Weights of a small mixture-of-experts language model, trained from scratch on English Wikipedia: 64 experts in each of 7 layers.
Below are experts of layer 2 (counted from 0) of a mixture-of-experts language model. Rows are named router (the router's row for the expert), gate (a neuron's input weights, with its number), up (a neuron's input weights, with its number), down (a neuron's output weights, with its number) and show model dimensions 0-255. Each number is 128 + 24 x the weight over its row's rms, rounded and kept within 0 to 255. Numbers have three digits each.
After each expert's rows: a language model's description of what the expert responds to; "comes before" lists some tokens at least twice as common just after its tokens as in all text. This comes from a sample of Wikipedia text that the model never trained on. Tokens count by the router's weight.

# expert 12
router:222126140093162097079140093162110160138145105107112138157129106123138104142122125094122122089153150132125129141140150125122190143135154123140094128100105136146123114123119155085117103107146125096141113098104115131123142167135167114080116142105125134139122160113161096102142061118119129108176137113105111084116116100147149137134139152146119130084154141092133150110138141125193113125116108124150106141127179100171159088144111113110117112106126120122108154065124133161136133118156132111124157145094189134076127122145116104110121160139103169149121104137105144148137173150105131147157077107101146110164144140109146137170143127103129126122109105140076150129142143145122088104118126108139110146126120159131141146123137121114120136119117177124152108098133134123175146097131070
gate1:133093135131145091133101113152155071134087108096139131116087105137114070097156116170159126111145102136136117133130122126145154112105109124105127141131116128138189140106145133061147130160115154139099172094113138124128113144097124125129109095106124140120170130146089122165146139116106130186108117103134143116138137157141168135101147105145125131089120137136138127104098137190113120122160103076137106120140115105115120154176143128102085144135093107115150149121141177115115183095143143119164142144141120146163110129174193138115150105104144145147148091140112119142141133106147150119121100111118112130148166076131162148117137149110137145106165133107086141111127121162136130099129145090156111154158101133145140150121158124102133146094101131135109162188089114121146099180147086
up1:158142165096142089105131096125140081161120099118101107151128084145127116115141132139175126119126107116128124170132152150146169145161147142169129118114139084146139125124159134085116104131175124130135141150099100094136134133110118102094088117132092119118119151142107115126126113181127080123119130130155128106120198141129205094113127094124158133112143140147167124108114149135153160119138139134141105138080135112149131080132148155138118124094078130150136137109119142138134161140120101126158146125143171177166114127154148118104135102100117126120087115121074086110157138136157118085130083113138120109162131125108129135128099153093174130105107134140121152135137157171114145151137162047102127146133136122173133110138132120073134171100139137107126152138120115163133138115111074
down1:157098082132106094157144076186148150179090101108154111125136140144124136139133123096153141106109115099106139132109087161097150132139186143132104148100139134141121143124152126174065121123150129097088127172134106119114112122145142133140058145114114138125137122142152132112141141094138159117131130114110113156122146113108157111123116135060156169103161136142086132096150131103152126110113170112163154130112121102135148145100068098078094105130127137144146143130091155119095100137117177128151137127152125078139111121109114133102135153145176108143109166130103127101130099135093140106128115154151134117179126115164146144128130137126140148094156079126156123140171149139160158203144134097126124118111149136111130110167109125102084146115111132140120153133152131152113139100139136
What it handles: The pipe separator between cells in Markdown tables, mostly after numbers or names in election or sports stats rows.
comes before: "\n", " ", " 0", " 1", " 4", " 5"

# expert 7
router:174128100066178063108129110177097135099156102122140131145139144161110109181069119130123139092128176108103140113130142161130182138097145091131136118100133140133134096141120165135132121143135154118126115128148117143094139144121195100116124127115160134153112183105167107080140056135115142145143086136140109126124127114139128166132158122179118143103110141072118146147147146110171114105147154091123129139092150111143124094127100134115106146139131099107123171103119139164152112092134132107128126148136137138099160109136112108109126141118146167128139084126121166129164148107124132148112113159140148164156142141155133120170135145148088146112114092114111172110104109141144086130135115085127088108102105119130125149114131131132110141151124178151136117132119105135161082103106123
gate1:142120095124147156120126136136117166100132123116117100095169125149085086161106101139124140142123150150101099158150129154086121140117150108069138117110147112127148138091096111141078143133089154145113162144141136141148131139126131119138133124116126137156111097114155155136123137113094145133148101140139134135116171111106100151160153178153095099121159126083115109124093155130129121131118142143149161124119134096131161160132138165102114098143109095100140070125176136195120121133141143119177142106127086079082095132102130165154129145128099116159112116115117156116178105175145118131138130146111142133171131129130157182087115137168156137134138096128077112139106137099144086115152174099104117130121142116120142120069135112171197152125075136162133127142125122129133099121123126
up1:136161119132107135129134139167117094111162110094101129105104112165086113131087097144115128164128112126145104194165156165110169150140101105101134134072109115156155132090093109126145132137117166179146174115121133147122189147116120095121160151165141142126081121114126107139089082144099140111158104159128126101135134097132106197153144154139117089119132106131095128100132175136144146121114109100154140157105118075131142123174105169117131128122082119148161113135159090202132123130143150143107162154124113128091110131111121127145109169142121138128103123135126153122157129123102127134140149141136177138131084106126151167143165149147137143152116128149078129107134125125138120116126167132129091136083097111121137087138102106124156146147106129130124147140073128129141108129126157
down1:098125105154156109102139151142127119147135134187153122107135156138117085125148102118152120145120128142084162155109124179108104130140111116136108123126130093110150149190148148149118113147093133087141139147148135155107140115134095103084130171098042128107150139132121154139151129184105154128101110129114092175158135133092119084117133148079130107142101096127120177116138163142123100125146162122117115126080142092156140129113129126136167125153136132185096150117095109100110112158134108136108141117096179161083118142125111114178135156140121115109135159108134140165118106154120103075104145123156138127102117115155117118125090117137141135124145116092108182137143111153124126141125141125125134083157119123101097127115105155132184146119083120133094153181163157136105117137133131
What it handles: Closing parentheses after numbers like 1), 3), closing quotes after titles, and mid-word pieces of personal names such as Car-ine, Car-ra.
comes before: "\n", " |", "ine", " and", " is", " ("

# expert 23
router:161138108074188122116161112133114142138112095127117160185156108146116103143109088146162101108153130132126114111127161136125188142124131107115116135135108128112102110141102172140128104157154129134139156127132117115084128159102167105104102101131129119126130159098153094094150105135107127099157117122100106078143079138147136165112153140168104119132117095119123135104141140138147147135111101136124080175141157086167135138122097134088110149135125125097171134092123121144135140083183131102125147110104140111093130123123117113155139125097142147118117079134149162133151141128074138184152112132149156094166103127128177128159152144124121121123090098153105132115128132159114078058120144104116146151136107127142154149110157160130116134122154180125108119113104096126177166107123135
gate0:154169129130138134158119112121136171131083127161123131104181110122117155124130126121128154111087164142145122101159145139120151149188139120110139135158124141136168143141109171132106069142111164068134156128127143084087165139098152127125130143092117158132131111110096117097135113112115133148157152163116152132111103116105115115136137125116078116118066086122081161101168068137162114094148154144112142142133170159162100135152124152108179152145153137104116106117107122099115132116140058151109102091129111176113173131135122124114136108139141159130151148111119114115121098131149074119114117131111119099145138119113148128123147140163135155120158119083150115141084124125128135099116110142174146106135125128149107131053134123138144145095141138143133091149136117113153128079142160
up0:119148068111139149132124142131171105124099150161161138115117165095128148130131116147139134109095163165132122126165124161112091146134138139103154153136128100171157160188067173132102119135097110111105119120125159104136166094094168142157149154091093107115102135129107152083111152139149129139147118111127112121114121126107114132114149133123130153135082087079109162124135127131133129112133157178129111142183116139118106138177090150124149174110117113137111108124126111115130101119128087144146151114101094149139177127132128150113145109119128136145159116108109111094080113109159078142136096135090189124155141124145130114136095111182111107111135122087130112139117110122128138065105091183145108143159151118156121149105147119106123138114127177140141106112090120129123124110166168
down0:090110126159142119126146218122106128130113118083130136115129153120082121135126107123121139112174142133120146147148156130137106152118141128159107110112172104081093148164124077123147145144142134118099153125097110185152135099134121113142089129127139101140154140120143175112100093161107105105147134109136121139118132128083128127103126123152137132144132106109138151102130152108105124085119097147167091120155115113110162139127103153153117119153134104133085118100129096116129136151097112093108098103128114121147139108114157181086168138115116121130112122134125060101115120095137136133124195129093154142150164102157108092144142120152172072152130149145098102135091142153157137157107135138133147122151140145139112157193126161124136137111158156151137116165187107094087144094121124
What it handles: Commas ending a name, place or clause, usually fused with the word end: Alberta, episode, Tengrianism, others, Jr., 2,000.
comes before: " and", " which", " but", " the", " he", " who"

# expert 47
router:184109123080158136119124072150126208125126102098082154166138154138124110113113139130145133115150139092143131127160127129119156137136136095120106132128110136141130147126155149092095090109191135133131120138143123135062135138132155107072127153140107107136127131088134119097102075112107128096130116114127121118142093109189136164136133173130120142072124119136142166136138130133174103115118112101139126096094155100159168088155092114101123163107130127112081150110107155110108095069152123097102121136098172090070172127122158112142140127131108192129109103137129139142147150143129104161130117169129123119152143138148139148149124155100147105154121123155102140119123100146125115116130143089109115156113080147112139183128126161136102133130139163130148138122149136134143133121123121
gate0:123155128122125130129103121142116155164113113172138092140126116172144125129077102090135155115099097099134128113118103114115123165147135147136091097137170085116113148157118117115182104124093177128112118110136135128105143161122135095146110130156126133166107132078153106146141125137142117150146136113155135145147144131099127143113118193084071115105121121142130148084112132163127134142149101138180142124120095118094101097161114101116115149126109142118144176135083139152180100117129111140117106135088109109151136113097117119132148131146153136086175092117144108195157088132151140079121123142132156156083105107155111114136139114118139075171151153117102114142143130159137128163134114178092143130166113135119153173164131119147163131128090169106155129087152109109125146137140152
up0:127208137112117141112109093117108138117118169150137131153116068117111115118160130094111127077158111128117110114115148111145149140131126144163065081101177079147119114160104104106129164119073156130128127097141130167144111137140135097147084147117149138101097167134144106120127126126156100139142141084152160112104129144121105142120144145092143129151126128137156154112103164161153158141169096103152102127123092113118085091186119129140135146133135125152118149105101138173158104161125119132111155138087120116181135127107137118131114175131123079090151127104130090129180161152126142091130131119123147142098100166131129127123156083117110089115146176124119125121154108128109119173121117179070147136137107153126131132142177113147123116107131146120153151109131117102121132151126121
down0:112146120150087186118145119114158167122120133087128147104145161114119166129123133136120119120133089083097116120115125140129123157178090123167174137108131150143127110104091111125059141134144148161104110097121120155113188141122135131135104136155134100146142147156151138119134167110159105094117109117169096106102144149134135074142102100098113108130118144109139148104134147117176091135124094159182156057144153121075144117138145102121149094136122116150128109112131142157149067165140127096101146135140108107161161153151142156114097085116154136118093146129154113107124121119100158108090105125155142134122149147129119114118106134158161124148111139155096104076122145140116152124126156164113138162133103144077106111119147163171113129127149129101120076144147124116159151136107148
What it handles: Articles a and an, the word "as", and table pipes or line breaks within Wikipedia tables and sports standings.
comes before: "|", "\n", " ", " a", "|---|---|---|---", " well"

# expert 54
router:163137158084167088108149080192092139098098111120113110149160132144097103111121143130161107091158124123122103127117138107116178139136180080123097115118127121158100144138130125068100143115153130095110110107125150115099106124112156161106110085128122134156124169099159078094165138120101130082181122111140121092112119110128156155155158140125109141113144141127152169132148123148161127126128127151134106106126167139175183129150122143065118105132120137092153139108160149121136115099174145120143135116121140144107155133134133090115138159108130155084096103123124122136138112142120117154154070117136078137182155121163119124146110143136123110146122089112086151110149119148134091134125139092127126161118126112118134142136140166084138127111134168118158170114114103144161142119120096
gate1:172103145131156146129074074144121153125173158112119153127106100108112140119084112113129114110130125104135124113165129139138168149152129129117145121095121165168124126146158163117130107136138088129137134178157167137141146180138136120118100158129105170108136197132138125118127130105121139119161142128133151080149097108123151135145162174114126134153090133125138131130160135137128120144139138129136173149104115092108123113165115116133138144119168106140110140082151123149136098111132138122140107113153174141117128136152057143145105100127124139132120142142090134133132158129144157138134096139120171126161089123097122151116109135137132127141106127100129133089075173135142067136150084153089169139124062132149169058087129092129133109143090175121115125080115158113148109122103141
up1:145140132133136110164111132135138170128146127104126128126155124111146131127117110143119108120108096119135107150163150123120159137133127132112137115142135142142085136134144154110122113156164066127115162149184149154150118159129151084102104090102131134101106112122125125146157136131075117121138114119095155115153137117117132135168139153114129162159101169148099154103177116137134141140148120116150141145067127096112158136121076124150130117125149144173122119113155076134146089105138101102146101167142167173098106147148067118142090116120125126139132136155085149136133143157118163143104131144143176143145156119127119103109112120135108149127126079077116114102099175133128123188174113097095171116154132141102095098098145111119130142086106186101128121087102183097092131114120159
down1:132113109133112149119174070138116138137199122101137165163155128104112108118133116121116093122136146115115137156147173130142124148141079113091165148131099134118095130108060122150129126127142131104096127098136136165126130177066118093088159126155119160122131129146107147145148128166113115146113154070134118130141098143123145186125115163117107138094102112110142099157104125150123144158070137125115131140075118165099112140107143119158120162103118162089176125159141122136136139112129148087142151167134116142139105109116107137118162132147126173109142092138148110095085114121146159122119121104154138131124130150129187162108069123098156153114115084110132092119131129149096144141147138144146138103123135129141086105115155151126115125171089141134164150110100158129145125086120155
What it handles: Decimal pieces like .4 or .2 and digits in number tables, plus ing or ed endings of verbs such as racing.
comes before: " |", "%", "5", "2", "4", "3"

# expert 3
router:166134133074124086126134087168106154129098101129099144178162102138104126138102109140110107095157126166141112121139123153127191160125180071108083123131137097158118120123138144110087115126167137107145137142123102121104140137131146127050129091145132147128113146057155134111143122127107103101123131092103121127132109111127113157110134134141102148118120113118116150128173099110187121098166146127123161147077168110174153132151117137076110131111124131118137153072099123111121127087154125105139163112136153151097115138137156104131129135119121170124116085133145131131161152134085090160128134161102143149164145135163159160162127154125117115139120084144101158112128114123111097080130103123152136141107118103110132122132136156101120157115147168128104103127104107107167110143124099
gate1:135085116140110135094098073119158096100107114134131106161113127062147144129143091121156131116078152137132143130155160134142140095134130104117105115134086116123138115120099116129154141145120104151149155122152148119150152137116111141138189141128153160109159108126066113143131101157124154143122114137124134107133106100166107154148148098161147154149098111105108131143113138124128151147126140105135124124177083148139097173117104120141086123099133160128150127125107110174142110112139136159082161113114149110106164097095131125138130130135155151126118110132133119097138142141141082181126104123146138105118107095079158099152081133117114166127154097134122116159135066101143147118068171126122180169115056157130162122121114105110106102118157130099157122091132180142129119135117149
up1:148130111145150100127079081131089113111135096162157110189083124154132159123151107116105166143173110134078160157155165142112147143158139100125123118136092090136139156103084154125153129139093110107167147140141117112114131126142138138085139136115139153137129132126121125133129141076111121118162155109099157143142166098129153096100130113077119110126112110128146100166090118153117149120128139086170149078111163150132114160112118113102141138123127112159136156118106134137083151111089160141080134136105114136105090111171123132135169139146125127127123152085145114116139146141130124167124149129143165129107150104120120104137096123117114143101174111122153148123164124150166146167107153100164121088095140152055142118095147153132111124104135140172125100114114171134169151085095127
down1:124140114157125203128146095134130071112117155124132128136162151171120139091133119126132140087152106117150145127147121145127119134130106133146127101093143080140125152120115099111165161088156088093101115118120126158112114122157093105148101145114075121130138098129143134136085136104147095156167150109144145156150157113148157143112162116098115127124147136129162105111112150170169108122141113079116133155120150154162157120165085116122155109159161120123149095121109145106148088110150135132112102094105114132107152077165114125099131165163163125121105113125064132119122096133115158120139182116115115092140146155082135114108120118136105113112149167134085129093168166126153099165115159118115170167149107121111119111152161139143156153125148120132157146110123092119135064115134112
What it handles: Single digits inside numbers such as years, scores, ISBNs and table cells, plus dashes opening list items, e.g. 1979, 65–74.
comes before: " |", "9", "8", "4", "5", "2"